Experts of a small language model.
Size: 10 layers, 45.4M parameters.
Experts: 128 experts in each of 9 layers, a softmax router.
Training: a variant of SOAP for the experts, 402M tokens, 6926 steps.
Below are experts of layer 7 (counted from 0) of a mixture-of-experts language model. Rows are named router (the router's row for the expert), up (a neuron's input weights, with its number) and show model dimensions 0-255. Each number is 128 + 24 x the weight over its row's rms, rounded and kept within 0 to 255. Numbers have three digits each.
After each expert's rows: a language model's description of what the expert responds to. This comes from a sample of Wikipedia text that the model never trained on.

# expert 53
router:146113131108086110190129114155146138114162124137109126111136134128131120141179105124131094153131122090112117106140098113128146107167135145126150173121113125163138155125116106130200157141175142108153114143119120112112145117148092133092144123124082109118111119100129123097129120115075133120145181133133129103152090073092155094104094157098107123150148156106143097106110140086162117106135121134106108152070171112101168164137139125117158154117114100131156129083106145134127127111128123122125128118126163130140143166098119101098183119099113140135110155155122088137125110116147100137138102151119128101149172150154112160114164151147124104115139097155154091156173121139137104159084085120111138117113152165132122093163142124141134119148139108137069087166121127147101180163133151
up0:110107114156107141147146128157112125149153140148131113143113170095178098149117156116158165134110149188128149134118143158144157100072115117109146135140150074099125125161128113115157151150125110108144151089098114124164144165117143138131129077149081094110111115154126154160092121115111107098113137130146094121101091098210125126108091110095115130152139107130133135112133077083127099119156155111140133100146136096122070113116133133100130089122084153150115099119128152160136108123078118129158146128101125105138158167144120137157126158122125182136091171178149142114119125080153130132107115135144147115130145098153120126074126106109145102154156120127138139127125146133138170163094146103131151116126141099136097122159158142126157120144120138128100095103135080146151099156098143
up1:104125123113141079103110129109123143130095113137158121195110150148116151151101133126124119131095136101103127151092118149102143143109164073112148108147130085114067142107096132158173113161163129155098163160158139151149111117152134113113191102117156132140097137100124100149125159141161126134144092136087160093123116114148157111135125099130111120152139129128163099158096137150061114096112151154173140149165067101139120125099125077133152156156119131122142124126125106121155108144141118132164130147136098145130140125145108122110147136148136113131127102133122148143083090157145102102060153073131085138147119163130108146111153109151128112088145107129117142128178180163153126145087138141103162163114136108129131149137109159142134128140131111107165115113106092123160122153124124
up2:115084101139116121153100134135128105150091082117111114142105146123109123149093125113124080111143126104118137144124164136138114149094120117173128104117134122112144142175115077164107124132081139108138139171113114120119114163136120068150104102119110115149119124140132142109169170162158162120149153139132139089130163126112097101136081099127149143186151196144145099153132071156120141095131167143132128143092115106118158162128108132091145129150174164149111133126183094150129133134123130143163081132153136150100134137145130137128143132113125112149107146170158139130076144101129159074140126088119129150141111122128164160112112101128105153115155119160085141139126124162156121121153121126129107116120104173114139157069105140076104162132116149083129112109156136175109134137129128
up3:139130080106118103149119100058094114140128120116154123140092159106114138060118156135167135127112159143162118106117101143110151144106146146120154128107123133166149151125096128149118115132112158093136132135156135100112088108119119127113184104142098163095106109129127049120108095112139101074143160123150124119140118116054163131146170141134129077115129163140161123119123118140147140117113129131123142117140165165122136137166130086167130123144102134122109109154119112113163111173101114120067128089128100116126147130132110118110126128119135166135153142122124178149131117128127141126112154127141109133139093126155128159103114134102132117159136084123119090140130127113188124140146093100118080093116131146138120102155146160132115107176134139142126048097091127166144140091114143
up4:143137171108161113109159157177157149118138124078104124109145141175087064131117109149121128067137133162149129172137134112101111135107116148125110156136161116109140107119170142170139139123093130152132148114151102149177106131125131132141146151161137168124109124109153127079197070127098072103121131129133121113119110146126098079129139132132087139150062116120107125113123121130121099093104122120142138122117139089134123126135167135091149117131142139148129128119082147093139113070143133178136136087119132138134108147113161131113140119153138097122142145090130095121184143146166116120102121140151098143108140155166116156125104118149127156119143140145105115087172143102110119129128100142122140151105090126138117153135169119139136129153159066077097121122112101111109140133151167
It responds to: Past participles after be. Participles and adjectives after is, was or also, followed by by, as or to, such as known as, used, located, based on.

# expert 17
router:121115094140131126115143111103162126178077117114103100099115145142156117161139126094151165120065112118170115154142133109127123092161115113151093103106116120117107145122154151149153127101164126120099139140124167108112139096159129174144134136116140126173108133115156129105130165171139139093137092145076140130145143164157117173137140126134124068089114156124083148107109137155090093097131148108135127142138107079122103147142180092155130120150137101094141080162149135131108096102159140082107154096146131140112114141153124144103112092100075133161100124142110122137104116102107124150173124131116120099132120134087171109120112155124101115087086138132108147114132130135097135137147146149147158103145142106147116111088142131152139130143153113115191138135071073122150132139121121
up0:089080110177091156121127113114114101190158127144093179136102146111103152102172157131130115139133147091148121172108168122119110119146174103169145130167130116103181138154080111080128141082081111081116136133136144160112113168106125175121122123139119170114148126101126153091142122140136128119122156130106177133092156117124168110105130132151121112143132132107124139119146116131099128152135133120090100146197136151165157111141127123171114128137157134137145159108114138115131122101140139089117138139139155116083128105125105105122074150123126134103136140135117161084113172119117159102130142137140109176108093135123158153147122124136122143133152125135139122149092158091128126128187131097145083149108122076069124101120116107085111136104122131128131121120112135108127136092159140
up1:126109137113100158191148128149134134152137115141167106149117106107154117145128168118056135085147133116135156127169145135118190064172122167155152111127087107119141137125145094097141112111113140113110140142138101102169142134135132145136127160189146119130130106135149170130138101117127171148117116115132111140195124091152127147119132115112142121119175097134108135147126087103128151113160148098171125114142141159164142103137091109153142160142118109119123139131137128138137139164137147155109145146130096089099118114111114160142097129099184115120143152128093136153112123112155149113109117146127112091102114131104159117116161105170118087115108137137096119145142104157118120155200134145118106170142154155110132161111149110076122128183117142122151109137152112092190117121146124
up2:132124097181123086103124123135137111131150139134143120124162131138114161100119109126058096146077123122137113101123123131104118112146141099125103150098124124120105079167138151148096129133161125147100120112130088162157136078119109150071125126116156140140107102176113160141119112077129086111161111120120131170121149141124165114091173121126125136127131148132117121126150176100105116092162150163144105148105094130084162131149145112125109135139136090120115133166132154128135082190128131101139135128140134116124185137167117139147054117104150139072173133128124132122163152122111106100127089156152114142103116116178140138116138110156125123081132141139139129109120138108182093135105134117130091118189156153086156142150086109149146135116126119139118088138135101131120145144145126
up3:111113110123112127136100119135109170137122094054152192108121112139186132126190111141135098135095117158116155140157139161162082107147119119148163126084145114106115156114126152141117131119144138151159157132101123103089140140151141118144127148129116115092119126122106141113154090147140119140109113124150150173085116118167080144158148128113146115107138108137116105099125128074099115122129162140134107155113123132127138099077176100138118164118159112130117158140101131168111144102168165150127142136123089149147103088100083128130133110137109111129130093171181126123117178125177153127167159122100113166152140109088098144134137100139144118142085151143149157129149128148147123143106133115137087100117129110116117194075095135103116097145126153102134150101107127122134155117103128
up4:145137112155116146130115136115150166109122113173142135137126106119113086092130125092143126112146098109135118126153083133099139087114079138091112143123128168150134136092111124147130118132101120194126180122149124166102121137124123130142129101110082134137144101117179123165141185106099110137085142120134108151131108121167126127099110154139177089121135119156133158176111111167115131149142122174120151089122076125123145143152142160094121146104112115153100111132151099115090136116123109129123134126115173082151148147183169113101138148130146132168089118118121180142181093143104170156142166114159120130127139145081168138113111141079150123143110099133123104106106119128108115097156167148162150092164095144147131119107115120152138128144137113078099120133163117121153153124109160
It responds to: Table cell separators. Pipe separators between numeric cells in tables, plus semicolons in stat lists and field labels like Total:, Height:, Elevation:.

# expert 15
router:139115186119158128170152164148114132140132118112080129116151139111131138113118163122089143103156146077171100119114145141104113149153119171137168106163151111098121171117105127127098167108111135135087116152162116141146148152115095167133135130094166167065113121103130103083139097112116135097119122125191137131173098132127113133177157177140121087087126090150144119144119124150089125127077104129150167124129125168148077107147117118144147097172144149128131127145104154142135125145128137166151148153093105128151072136124131146137148132157166160126137107145152152113139165085143143150105118118104160134139125097174150164149124134143101148095106143143156128110134119110137143091108152165150103151119144137110133135144133131160142092087130091152140119128086152146144123115112127
up0:076121098129154133154147121163098096093123136121127099115124147103113131123122117130094099141149134092169134156155141153167150117107123152138144104137150134136146147123154145125136122124126132117150112117118153125130108164140116167129121137151121123100134101138092178144163157103067110109143147172089058124119142125109099148145135171080087204098145149127122129144136115148125122123074090128156147122133154161096115138095123154102129076119134106132141142136117107139159104111100157125113135159142080139130082104137165175135151094070145144140160192162111132137131128133116121148143096126152140135142141116130126108113142113094135144111124120095133121102104150159151141121095124112135099119073123105069141091132138117141120165133080168118108152115090136094132146163093149
up1:141102169069147131158117169110120172137120158128195151128097133100117153104162130139134147098143091145106142171166172143166103162094100107095143122099118159166115107145122147137098147149138165089150131160129139145198145149101131121140166103128109137141118116089109164130118119112087116100143119088136123124141172150116128101123137108137100080110124121106124146138115109145148124108152130140129110131106133126118126137121170152082152087154102120112128114081139173101114148112123102096102134139132149134139130162108138129101126126077142124096069117127105153154127113113102098119138091115176121142099139087108145153104134116134126129113154146126139137180140159108162121139150188144122100126146120102152132172159111116148125088140148092124137086121118119100107097146081141
up2:122166137130114131179117166141131140129114075101138100128127137108133136149139110110112099107144084139160143107146130134150150103131133137085130154110100149140120146117106162111136118087105131111153107128118125107148115131096073167087122145083140126123118165127168127188128108097131136122147154129177095087153180129151124096100088163181153093143141155139142108113117138103107129116094108157132109151114117159126147123190101153123103105160131089152130143123116119133135091091134159121122129164080103112130165097124147141094180105102151113149128119168125145129210167120155131111142111125166112168129132089110141105130119150126070126138137115140083164135136121056114105123128149096129120130113139148113176087113134123146131117144125113146136108153122120134137123133163123
up3:139146123099127127114160112109142126141114168141128175126115072088119135135085111119092102157104148099075126130142097133157135150129096137117145123164119178142128142092132148179135139088122140159110167110113135123112107141129161152132149120142113126127147118090164097159128155108146161158097128107171125145128089121135145120148117078150152118091130141122113140155121105170098148143096126166152101125124161094129122163089126125125077113147153122143123171171114100052138099137090136134143122108131154167150172153117105102139118153122119105147135091179133136133103182097120136131151121142145147125101152071099145113135168123124128118119143141135099120100113160157156150149142127105136161178117118111135111133159128151125084112071132155135121099125109129086131112101177108
up4:154110093120122169157124150139120148159137133114148115137124097084134117129158119118143099114128110119105154121156127114128101145091120112147075115130116178090115154161125160135111125146156120124106107107144109142153088136131083112131113127158148140143107178122180129124086110132151153085126090097117109116113097125161192084125121075101183077150108165142129160150124105119140123119074141137138138122147125087149118116152126116088113114130110134103121147117151176136147102124104176109122128160159156123155178137102127154116118136185145106112096134124111146149102129151119131094124091140151138148113114122158149115108122088120112164112145085124103122118130159168090142075123138115130110169162098151080112091096088132156108120122120139126126097100126105151135102084120162
It responds to: Capital-letter name starts. Single capital letters or short capitals opening foreign or proper names, often in tables or lists, such as Petah T-ikva, M-ueang, St-inky.

# expert 39
router:133117081118125124139066086129115119121124127145151125168097100106110101107099146116112165147166114104105124140118141118097142094129164200128144108167100145127135136112154148150083110172121128101144118132134099108148145087108148110155135144117125120143157130126111157094135101097160141140112091147129120113096149095128144115091137116137123157118142145133134122127122168128149100136143118094134131117155146143127120150105131087112122143109119172125124154117162067079148142144109163161111163077170133129121107105081116149122113120097096105172129127101136157118113150151133152134142093158111150103160109146140142142130148151153081120122108098105118144105063120113120120130088128096161175100149137088154133181117121162081147151148140168165156112111164104156099117083141122
up0:109141168131150103089156130104144104162105131134168143111152146127134120126104124139079139108126137061103101115087166124153124186125108099130123153171110131114153145155137109121168151144148151117126169125162116123145144072132120136121126152115113112146113134090155148107076121168163104136160112127148109102164120110104135124159172113145145118072168158160150117156134114121120134139109139071148116157155134124136149080135134166117117126132145135115115173105108161139099130139130131125188128102138124122172150125156086138115157129091154102136107158132130117117106148124133091130139162099112121125182100149146134098116146137141128119093114122163101109106121126138160104125114154106135162130161107148108144137201168169126161113168131103092181106106112100127089110147128129
up1:083103100102153130090102157112129150161137123136091103158140134177145101121116157084145144132121118168137108126119098129114110145101130129109101144107133106174113127158158151115094153108158105135127108144109141106141113151111122100085114069125135168131093098142155118175127115115133148097140143177151139145085120097108151135156136163153086120089141140158133108090109134144154136102159122086127128100129148146129156134199148125112125142132107158134130136133117123096141089152153143113088160120128158150114179108142105150173098172145157127136118140184122149100110155098110135086153113099167118110134131103147072163154112118145095120112113107101160136091123168149087111138104164128125158119125119089106106152118120106097099132139168120156126125137112108151164165119133130
up2:123085176110138113130101105132117126126174139127119129134099112128112140071139129150146176101127107164107124123070111119118115168136176127137163158063102130149137118154137130132121161173122123110162148116114159125091160153119125122142097145109169131107095141126137133126087126113162094126126141125149173100100120168137150148150138092098174121116116139147100106105128149114114106162124118148178108154115133166135146090121109100151116138112084093144125136144159123159117162160156139156119135137079111099138116092114173108156087132095111150077168156111117153140130146118132145129118123116110099172109114106143113129160133076133117121138109104131098141119121174082179117105148093120142147141152112128118166158115160113097123110101132116180123139178148106140109122120132079
up3:100141137138149144139110110139131121125158111150123106112154112122105147104160127139123132134125121120164119121104205112132120098118166120129157135121169118110155115094114101139103095154105158127054151087134127157122119118139170170108157097172095130112151153120167064132184151099133139152083107112143148115143139134166110139153130140126101136185107120119120104130116091146112154127151114123152129152092101060125108124139154102112149128092157213164174177176129136152121129151125139137113165149118113120087123137150115159120090143111143157155139135157155107139105102138151142133137159123118129177126111145141106107093162113125125085144148132103121059133104126142149143124135149157137155129100111163136148131144125124134115142129144130093138138125139160126140123132184141
up4:099114104160119134151124147108118147146094139125113135117159132112139105143113136142137160104098174127133120088118077142134163136082102115122144132175110113135118121102101107129097083115124095103150134131113084153087123119124111103150099154168161134134126124166126122148101136132098084135078083129105128106144095113112102076120128125099138104168135118162135170091131149126193136134134074103136092122162121120134156123099146156131142086156117114135102110133123111122113122181104102153156186163120108095108147177120165121128121127131118120151142152139126127136084134139113148127193094163132136074107148108166133167125110140092126159124070142140131149134129110133151097130124169116122154152158123105120137178121161118143138101116157138163139137130133140151159168121087097
It responds to: Countries and years in tables. Country names, years in parentheses, and column headers in table or chronology cells, such as Germany, Russia, (2012), Party, Team.

# expert 31
router:153164131144137082105107106124160091167129149121117099141141137185125113147148105110136174092111154119116122116140097145103109144155128138136111112128123085125106167125161143140141144160129161099139164126100159095097108086088104158187172132139149138159098142108115119155133134130172126128134130158080140162121077104153118137142127111068122125076169138124104156121117188150112143092166105095104130117149114098099146136136117122111115124121139119109153106154155121149122115092121185125164138104099082139134127143183126147114098106089092171137117146119097135136122103125120074135166150139098118081079143157125137105119126138135123091140096140166113150121112136092119158107132145166119180123114147147145118142138127143141099147117130122142155111130114094141118118126080123
up0:124121129079091111107115121111096124188123146129140091138099135102090110116075145126144129101078159133128125142130126088138090151116159073159130132122153101140118141163112132115096089151113104145091159158113139208144070114121154100114099145126174115138133122143125167152122110124113157131152117117176096117104119144101123141150134145157129151121112137102125118167174115119080135145153138124137188137144088114117160090148136079117162149077121123138152117164097115119122112133110107142134136148152133166188125139125121098131097117109118071125153129123107130131119183161099133130161099141081070143131123090145101127113086132124149109115121131143109106121150106141137128153108135126149118134120113120151145109148129135126126169132125134092108075118168122150145158125121102
up1:124197118072139118116172125143075098108109126111105147083119119139108088128150111075098147130155142182151133113137160105124144149124095158191076122110141156118168155110136139131113149138115169139104114119133127136118123161140133093106162125167134112127123116116135146151195129135155108104101135158152158154166108174129115158158136135149138102124137141142148138109133112166121123158110128116163119084144144143118096116140153168093086106151142118122145115111133117127172136112099121128137104110116126132129131155085153119157129132109101081166131149147148107137126110150122124105129153103104114089080103151128116160129146106102121109149125111122135152110129075161102098156108109142085120162059151163134120102173117131102147176123138137155144094099135127121145152166126133
up2:149115128110096160136087148118132130119153131154112094170134133172143118142134150128105142146106138130133106130117130151113144163122132160161109157142170140180098146149158154120182119129147138109127142109138076162153129135161110123118135155150087134102100115126103114103178149083121096101123078113135130119150127184161096105131124115172170097109113126152108177101123118164131142150094138128153160105070133111122103128162124076129127160150084155101123152112166118086114101133148122142110141125170152133092112124139104164113116137113075131111095136169142137187144112137133144140142148122171117113130154123101114137177099148135117159107138104125108110101154121163143120089130111154176087142136100126094145085153122118136153130081129129155137144091109118123133082102123125
up3:121141115171101108146146118140142118120150148164147063120159124080147137150165191109162097094165103160098094128163137164138117148110100112084100127146178119127137123106156128131108145113179099153151124113109130155144104126129122134095102118149164138168135122146118092121124113135152118132149152092145133148119139116046096164104173125098120100110112134123139153136106119119089083131094149149132115121145134160143102101111176169129136126069152142089140114079144098115129111101187135110093152125162082185124152101131117165125130114133150152123129102138102134088135130106129086171120138137127110163114131111151110144108134136146115108154132102146110132099149146111146154123105108139109116138079127112130133157100113125116154144150120114149093099129118095119106146157149138
up4:100119095129117155119106125079159153168145127084173147139141107086112192139128147155129123144135122130111102148129078157174144150167100105126124160132134107120134144134073139164148172130106145153133098133145109130132182125135129146124151151121115134150093109113125171121118112117126186119140098146107180124118113120112156123108140159152141088141072096166091108163149133157119126112138156159143142132125110117142117160128123145155160119130135110122126149128141127147102108120124114115154150137128076134104145137081151132099115116095172130134147104158109119151102121116105180131118076149138137103150145106152130141153122138179092132120131147136105129232076129167136089127128119183105140158114121116157109174121137144139127140124101122129125124142122141119136097115162164
It responds to: Table separators in statistics. Pipes and semicolons in numeric tables of climate data, sports records and election results, plus °N, W;, L;, Elevation:.

# expert 59
router:066127147126140134151146143129127140159120105076137168142147139103093155147117150147119143124165117102092115141089115126081125121096121130092085111126113135132141132128075128085088119116129138133128101110135083088134109094109175159115128077130124103123109132152117130133169090114138129171117112143146182127130128139096134104150099159146137102165118092123138154171146125125120097103105150115118099149179131131165117129147119145157123132123128091134153140115078106126129145129141113138128143153127162112150111115131149176130118107137097120172098122141161167115126158132162132152086112139126150192145163166160129126102115093138128129160077176116132125148118120136124114110077104103105110062107127094103142151094128160089146161135155147132124118173108111097138154154144096
up0:086102131134123102160099131151135093073108118140137088178123136140148104111101117141154173100111172135128142122132141121139160155165128112145127190163106120106116081169170105140139094133157146181128121135110105119142134132175132114064125113125123173149090092113105159139122124111132127140175106135162139098150089141130096112097137146155135091114116152111109168124128162107161133138102155156138142096131115095105154147133175114092148132074062146151149113135156155137115144115144132119131102112133087137126124124135135152118147126117130085157148154137129149120130067098131133135155109154110139103089109143132113127118110111111139087149175138114116140156101136191142139130132133138125139129120200123117103144110112118109144152124137093144166085151106131126083107143125116
up1:138160120134134091108145112107125104111107115146085129141124154113124091147115146124154195139119193123134138155161157112125114138130099163092137095124128106143132089108099099124113148190168143107097190136110104161112133082154114153121120100112127110144135140136096162119163125130126110095126084133135053127112104108152131139112094107091115172130126172180158151111107132109111115090134108123108141115128140136108152113097095115154137087144132120133118150141146092110152144162096087135134143167124113130165160132137111121145143093105110112150081118108099148117050126143117127151138087120132105133133074126125081136135140128159129111120117115123122161098112081133126114142119142140127141100119160161122141125119118156134113142132113114129149103070130164147150054126114144
up2:160128114156099162162149101120124121152150110109137134108105127139182140134153133140079141106134157121181135084152129120114133140123113123132071137171124125106151150117104121108130166118150167144108145145118124130147159127095095098094131134102156111112087108124161107120125135166125083115125166193142170152133126119144088146127192091122116160144125185105157139111106153160088157164111111146138132123153124146105152110152159128164132131133142129147135141141159135158156125149097141156132159094125104139115073125084102127131114092119117170167146140151087098178147100128101126148118136127119119108133108106132146145141123091171125120137116146111137136161119107135138083135113150162151085075078102144149127118108107130148143112145152108182115099102125108123102158124130076
up3:113100139108133108098148130137129143103151149124117116148114100166137102154133178139141112179147150134122118163124136113129152109105133152147123103129116134123128120179138124135116132089140105135117162209120113151130099143163097123112122148145123176078117129114106135132123109120108123130142132141110105130118140127137146083150168156125065132101117118120116104102085114123164127138151171158136099105130122153137160160141142099111126123172132148093143151095134129120146151121135160128102125126105146152111099082171120111150091136116142120124141113151101140083148104130133142104187109123095128126171115098123080080157142123102128125154108145104138096079167118088084155121184145141167100112138140088134057105127129135121154130166138077116116121094129135185161150095159135
up4:120136158117136145138085129127149106115141129162143092116143066111123153117168124146124107085141119112138097110110107130116123111149129172097143145139089103122133120107119126109105142111132109125142126166147151140163144108107127118124163154109092131142143097121146164106120119113132131092108121157163113094086115134153151139115123121134104107102141139081090114110147145097124108172129137130132131098055149103162099127143137113086177141101137148157099139146131125122121099127087141136154143169154172092147115117185106092141119077155114140105110092108139105111148185129107125126127115102152126110151119155096138116179110129110097120154097077123109104063119171147118148130131139129082151100142142134166140142155091150182123121101154118124110138140117155077150171093084133
It responds to: Name-ending pieces. Later syllables inside foreign personal, place and species names, such as -ap, -int, -berg, -ić, -idae, -ensis, often in sports tables.

# expert 12
router:132094130102118123129173098113136127123115134114082133101105113113125177142164098137131089135134081145146129152151174125113125133156123121108145160129172117164148132133151124151132152167140143135099135115142135120109148136161176139104118117143092114126140103147176145095125101135064092147128174092136103118140099103130140161133123147133107158111165137082152151099165129156105126106123144147088130142132164160113170141166140155185162109143133093116125126127074100150147101107147156148125150150073157150123106172162080106160147145121107123117129118137157133171115135136162082072104129128122156097143146097152134141110122133129163137125120121119141098174119129171105144169155104094104153138160155125145128129115141117135144118137122151128066136115121109156114172139128079
up0:161137151108135124105123117124142160127123101174122131118106116139118083109163145140137150155140113187150144104126139141130150127082127135113137135131093169089156151183137136099164122109137141154143151082149124125163141157115116158137121139088152174124128139134124126105110084163178155082133138142083181125127116167112143113149140090134127150152161110161123121092130124122097150119113089131091165125116141158079107125081128145161157134124092112060164137153112112139134115096098166138120083138161101159133111122105144127161139124137160130132101119113114100149182115102164127182133184091155128154126120133132121121148145126137151145122152126131128102152102138124139150141195169140108107140139130130129092100134098117113106121088116107128086140138132151092106082143129112
up1:126154142148121100099107134183134156162144079165154154137118115102120155138129104149114140090133165179102144105135138162158104132117156127115113144096140165134143070120137090158164131147076134121150125159134130146088118098115138088088125170144111129102109160123144145165165138101129126107113142115104145144098181130146146136120136128124153094184107098122173147166159114130125138161129123169152124158161128103151154106111084136140128116116102119107073126125134145103105109124139100172127177162118163137163166124139127104169143111157120123114123091169128143140089135105122111146121100090173112130142178119100156107151155174141124117145147086150115109068140118100141121124134127113139143108107124130120115090131133164120178118119133135127096110104093123159140150111131152
up2:146126110135109125123111092104098152137156104100101130141176139109125146173115095082088130125108127107107146092169136136143109097127111104126134186103097120182132156157089196144106072141085130148121100150096094147123175155112133160096112155102134146096092147079095114100141156152133154086116141151131159129152190091111104091148132172100151157119136112121114126100139144140152148149147118112130116120122119157118110163141137158122098114103133174134139132106127116152113134162069166141148123131106148163143134109130126141156122153132131118123109144104119138136109146079146149095114111136132117146116152108131126129092122075166130117145147148132127155098130111136124107155165128106131107113091161162135106131156130143145161134155099146116154121163124080153094157088115149
up3:138141115126076156154165124123145092134084123137178149091155109153136111152180120158115116141112087126098125115112130080109101141113118161128138107111106117108096119121119145148059130109153077096160158126124141098120101151124135112129126129123128191145088128111149149130129066130075159144126154160146158124111111150120128137114096140132129146093103172150163114126173161139096113142110112114137100106145141162110118128149125138089105113109136139106103138170100126128104088119113120074114104132104098135119137070139141163119111075134124087137157106139112139149136146121184126112138147133116113114134094121118126113113113112099117121110087166108125105146134122178105078124115105106105141135140137168138147141123097082126093139151126165080130135133148132068113142107121086
up4:114117143124131133100160125080111201116127081144136113137141108168150158078139094100134151133123139172157150092170136099076131154155183106163124128155118138125132110144154099126106151140139137144145108114149100096121127128107133090138162141144144110141156126115154086132125126073129133124129136135143179150166171122109137157103130150126128105195121129186113107163168113116124164139141142099112129106140119150155117135121105116150148134123149141098137124150129109137156107143117176150106151152104100114099135155129092156137098127148122112103153160066167104165151112130145092076110112167145116131131126149128138116102116150114147134096138124142145133111129108155126083102131131127103127076121153124147118069149128136144161133175143141153166108148170132145157175095113123
It responds to: Past verbs, word endings. Past-tense verbs right after a subject (moved, worked, led) and middle or final pieces of ordinary words, such as ed, ing.

# expert 14
router:163094103159148091087120143121117103175114128076101086135174152177136103116140146137103150096134143159171103125153122122067081111140128116082132132114105108147126155107179157104160113140137133113139134153120124125160147123133100113174133097108131157131109129143145096117133098133170116126142093159081104098094107097162126150148128141081098081124172111138107123113120178122128119122130115129131146147142129111131144148135131095115118144137110116111094145148153177159133119123156088074155142122137142157145079115167083135093107116076099132139123124134095132152104119102098150086153111143105116109106105139134135103151162131142131109117129145170140133081157162136167164140120161131134161112150121112128143120134150088172116125161145088114128154138110096146104110105134123
up0:141085155135081121113098169147091137106144145109157133135136131101152151140118151143147129132125155179131107164118142143108126151140084169187183144140127142134156097118116136099137105119125160101115130077102145096105140148149126089157104123159101155145137125165141083129120115134124103123120094110096175109154148104099128095107153142108106145143169169172109145102140135136158087107102107126155120107154111123102171056078135100156113122101123144116121124148127155090145129088142155136110156167094117173121141108134109191135118126104110118143133162109144127150135147120111095147162126126122157136148148117131065136134134129116110173134125120111150109155136134142126101093178157140115131156114098126126130109122145129155141118121124134064096112132089116089109144157097146
up1:158080128154097130138083152093122110152135123141161109196135122156136120142111173101176134179146114124094130117176132153164127106151104096157142110127117137161144099151112149110127146103139158122124113128114088127166129149137112129110137146104099138168104061131097096108135130151111184084135123152162112137119097121138098127126111128093123120099082091151129125105099129122107099127102147121129158143103161103134099143137166084173125132171150152095115128124123140112123146137145089115135127104215153105160129152111146131158141149138153089172158122123154132127155112155132111141163126154110107103113150145128095165130062166126129119145129113108143102122136127157119114116111134159121135125065143162130101151111124084135143124143113094101123127116120130140078134134155127
up2:125093125092145092134101069141175097129098123137140110135116125123157160171133145115125142099120138128124109144147119134160121118121094095147082116132119135142145125217096107083101125144172148170097144138135122136122100109126135135144146126145146135160140145173098077104107171120148162125159137137156121165134118147149112106119155138167091091147140135127183103109124124153119131141105136168141122113094171123101119137127132125118142087122057145149112105113155161111127132134151128141103094113167151168089105131126091132128098135114130083137148124096157150096168131099138107113124131125140128147137083109113110144130134179130128101139098084113115156078166122139136144123153131111154076107118113150109145115117148149136120109116162154188161105102094089127155146124114130
up3:126126104143150119094095129131104176124150131139141108148134164122109134119134142140098097165134143078160107121149137156130130090082185110153161131117132107127116154112140112107106165084084136167117125108086123088132163120140108088119149127121092102123113125124129125145102114141106101087131111160123148152135135126200158123129113121169126157141135108129065111133138161094110152142137123076113125137068136165169140137093116142112129119099150129143155132136109117129126127166094060124115129161148099092150109134145132110106108088135136143135098115158130190114127097105143148114152161090098148083129150159150155121132137126082095111124130141138117148165127115149158109148120116086121098108126105131154108144126160146152174141170128100169183159114151120103107120117120140
up4:100108127117089158155135125082153104128135141121125131130147116103136115101144151180151121147142153130117122105108134134146068138131168141137079086114139118162129152125161127149145137131142147156104146136117128125144106139115125169139130102176144154162134158097090182147071124177100168112143114169130141102058139102129137090104133131141103181127084145142126107155122090172120146134148134140147133105142169157120128108133154100126081095126138118134162164139100137103161172119141163145137135153152154101156120121112120109116148143108160106120124122145117121179104104072131154147153157189149119123137122146173130127093097148124124132137141130071146127122125118132130135125119126129083121125109155157095118090095105137166124148148165120093115099090135146125099163082132133
It responds to: Table cell pipes. Pipe separators in numeric tables such as league standings, results grids and minor-planet lists, plus month names, dot separators and date ranges.

# expert 40
router:141096067093146100138079113121127135138144099084158144115142099170099177138119118158111122092137110118080126129140110144163154126133158136125124140147127146124142130124087123108116128152101139118174121096121149110162088116133140163145167131134096114132121142115138137153128115114126128125108135130126125117152131117159108130107138096130170155157119149129168125154152172136149126093089126100162144110162155112117159105190147106104111111155106126132141107129137067119133146138109154147119159195111146135160147112145112116159096162132080132154105138147155146188111101137127146110094094137103140155118106180070124124169121084115130118120168096089112160139150128145095108138137143113153147156158119104100148188112155162127150167118113149115151134102126129162092128159137104
up0:136108092090149161112139132125128124142123075109106132139139150133125129105173111116128113111158073122103156105175132179109107124130152093105171158108123126148145126125160148119143123135105103159152118132110122177132120097087126093108105137126143117103119137156153137115164154167138084168131182129148123133107135149152128137086121175095138143146088127149124136106123101144070115114109115158101129106135134171111136152135113136145098120154124138099080116131087089106108121097162108126127151088087115116161178147145169140106131107110098181134112096153197155136160146130145114135111120156107105101147148173136114126147121115105149158102133166152152187094143140151145120142140125113117135082096106132091113140152157084111123113142150097136125150148096133144145140143170139
up1:134110181137126081114148134103158139115121126134121107131144135139115167138156098120150078086182158137105177115160096124134124125149114102124135145115161094154151140158120129135142136125139097169148131165138151126156159139100158172092169139071127127140097139132107113088108137133094181132119128107146127133121132129137094124122157080144108158098120148123095116147088063106148127171149131130115151138149138133098120128124102160148153173140130079132107123075159153147124080159128097143110125114138146092109125123165152133089092148088155109134100121125121133125154104134115145183128119117137135134155087123125122123151133159139135108133140111138103113093130150169144121082106150149079136129102119128155109120113094116158141084119132132122197131138191160094132103150127137
up2:127150161155130125134173101101092150120105113106143126139172164141106114094139082128101102121108126122113115166110104135117167125107151149113157150102075084118105178140080134158124137078102108128081124121108155152096183147103117116128148126150093127168096155131118123120121136122134085102116094103089086122093130115173131103141149125090092145122138097134105105123108170149138106135153117120114127119115130158157097119142124091079157082169119124051134149129139109131118116145130126119143136127143113145157168134145135129146097130101159139076124170105102128102124121130105116125116140101148162084127110138163156125126098082109141146144156118088100137126153158124114099105144152163119110101134154158080104098158102132120153129100105126159141115146086105107119107122153120
up3:147141084113171044121136120131141161140197135102147125081134130091074164113127140149188125175122109137055125180087116115124149104109117124133153120111148126110142146086099115096165153108147139163131109112146093151129095085121143117095113144118138119122088109116108134135150132134104113125105121129114142149140141138135113158150087136146184103138139116148100131127174110087140138093133112155121140125131115163119135119150169128110087086113132153189171121141102121115145134146134130146157142141115133117139121131111141130117129155097142136083097133134113132111136161152148123129102125140160153111149210115147101137149095134158149144094118146124091104135137156117126111142155141121104146102133137138110106098119192110120113149129128111124080134117114156145098126107088131
up4:121119105166147125160133089160156126132149160121094119088125157135164124164113125180128136109115164139097084112145144088131150119107115129127166163129143154087131120148160117133112142113167145131131156148137164144153149108113147140120102115109129147164110159124108119117095131155128144122155124117125129148099106102104158140159096127136098124108121153150136080174150137148142127166161138118123112092171161089105136145149159120101131123141138072131105142049084167114140089119117123151106147100119137074061133145154109158093148123130130098125113076156173096117117132120099113094143150120110103110178080112142146099151151139161155124131099115143146082085148143101156141128144118173111135123101127163098109124121133118095146125118118101112117124114124144113083157158149132
It responds to: Titles of works. Words inside quoted titles of songs, episodes and films, such as You, Me, Love, Days, Heroes, and the closing punctuation.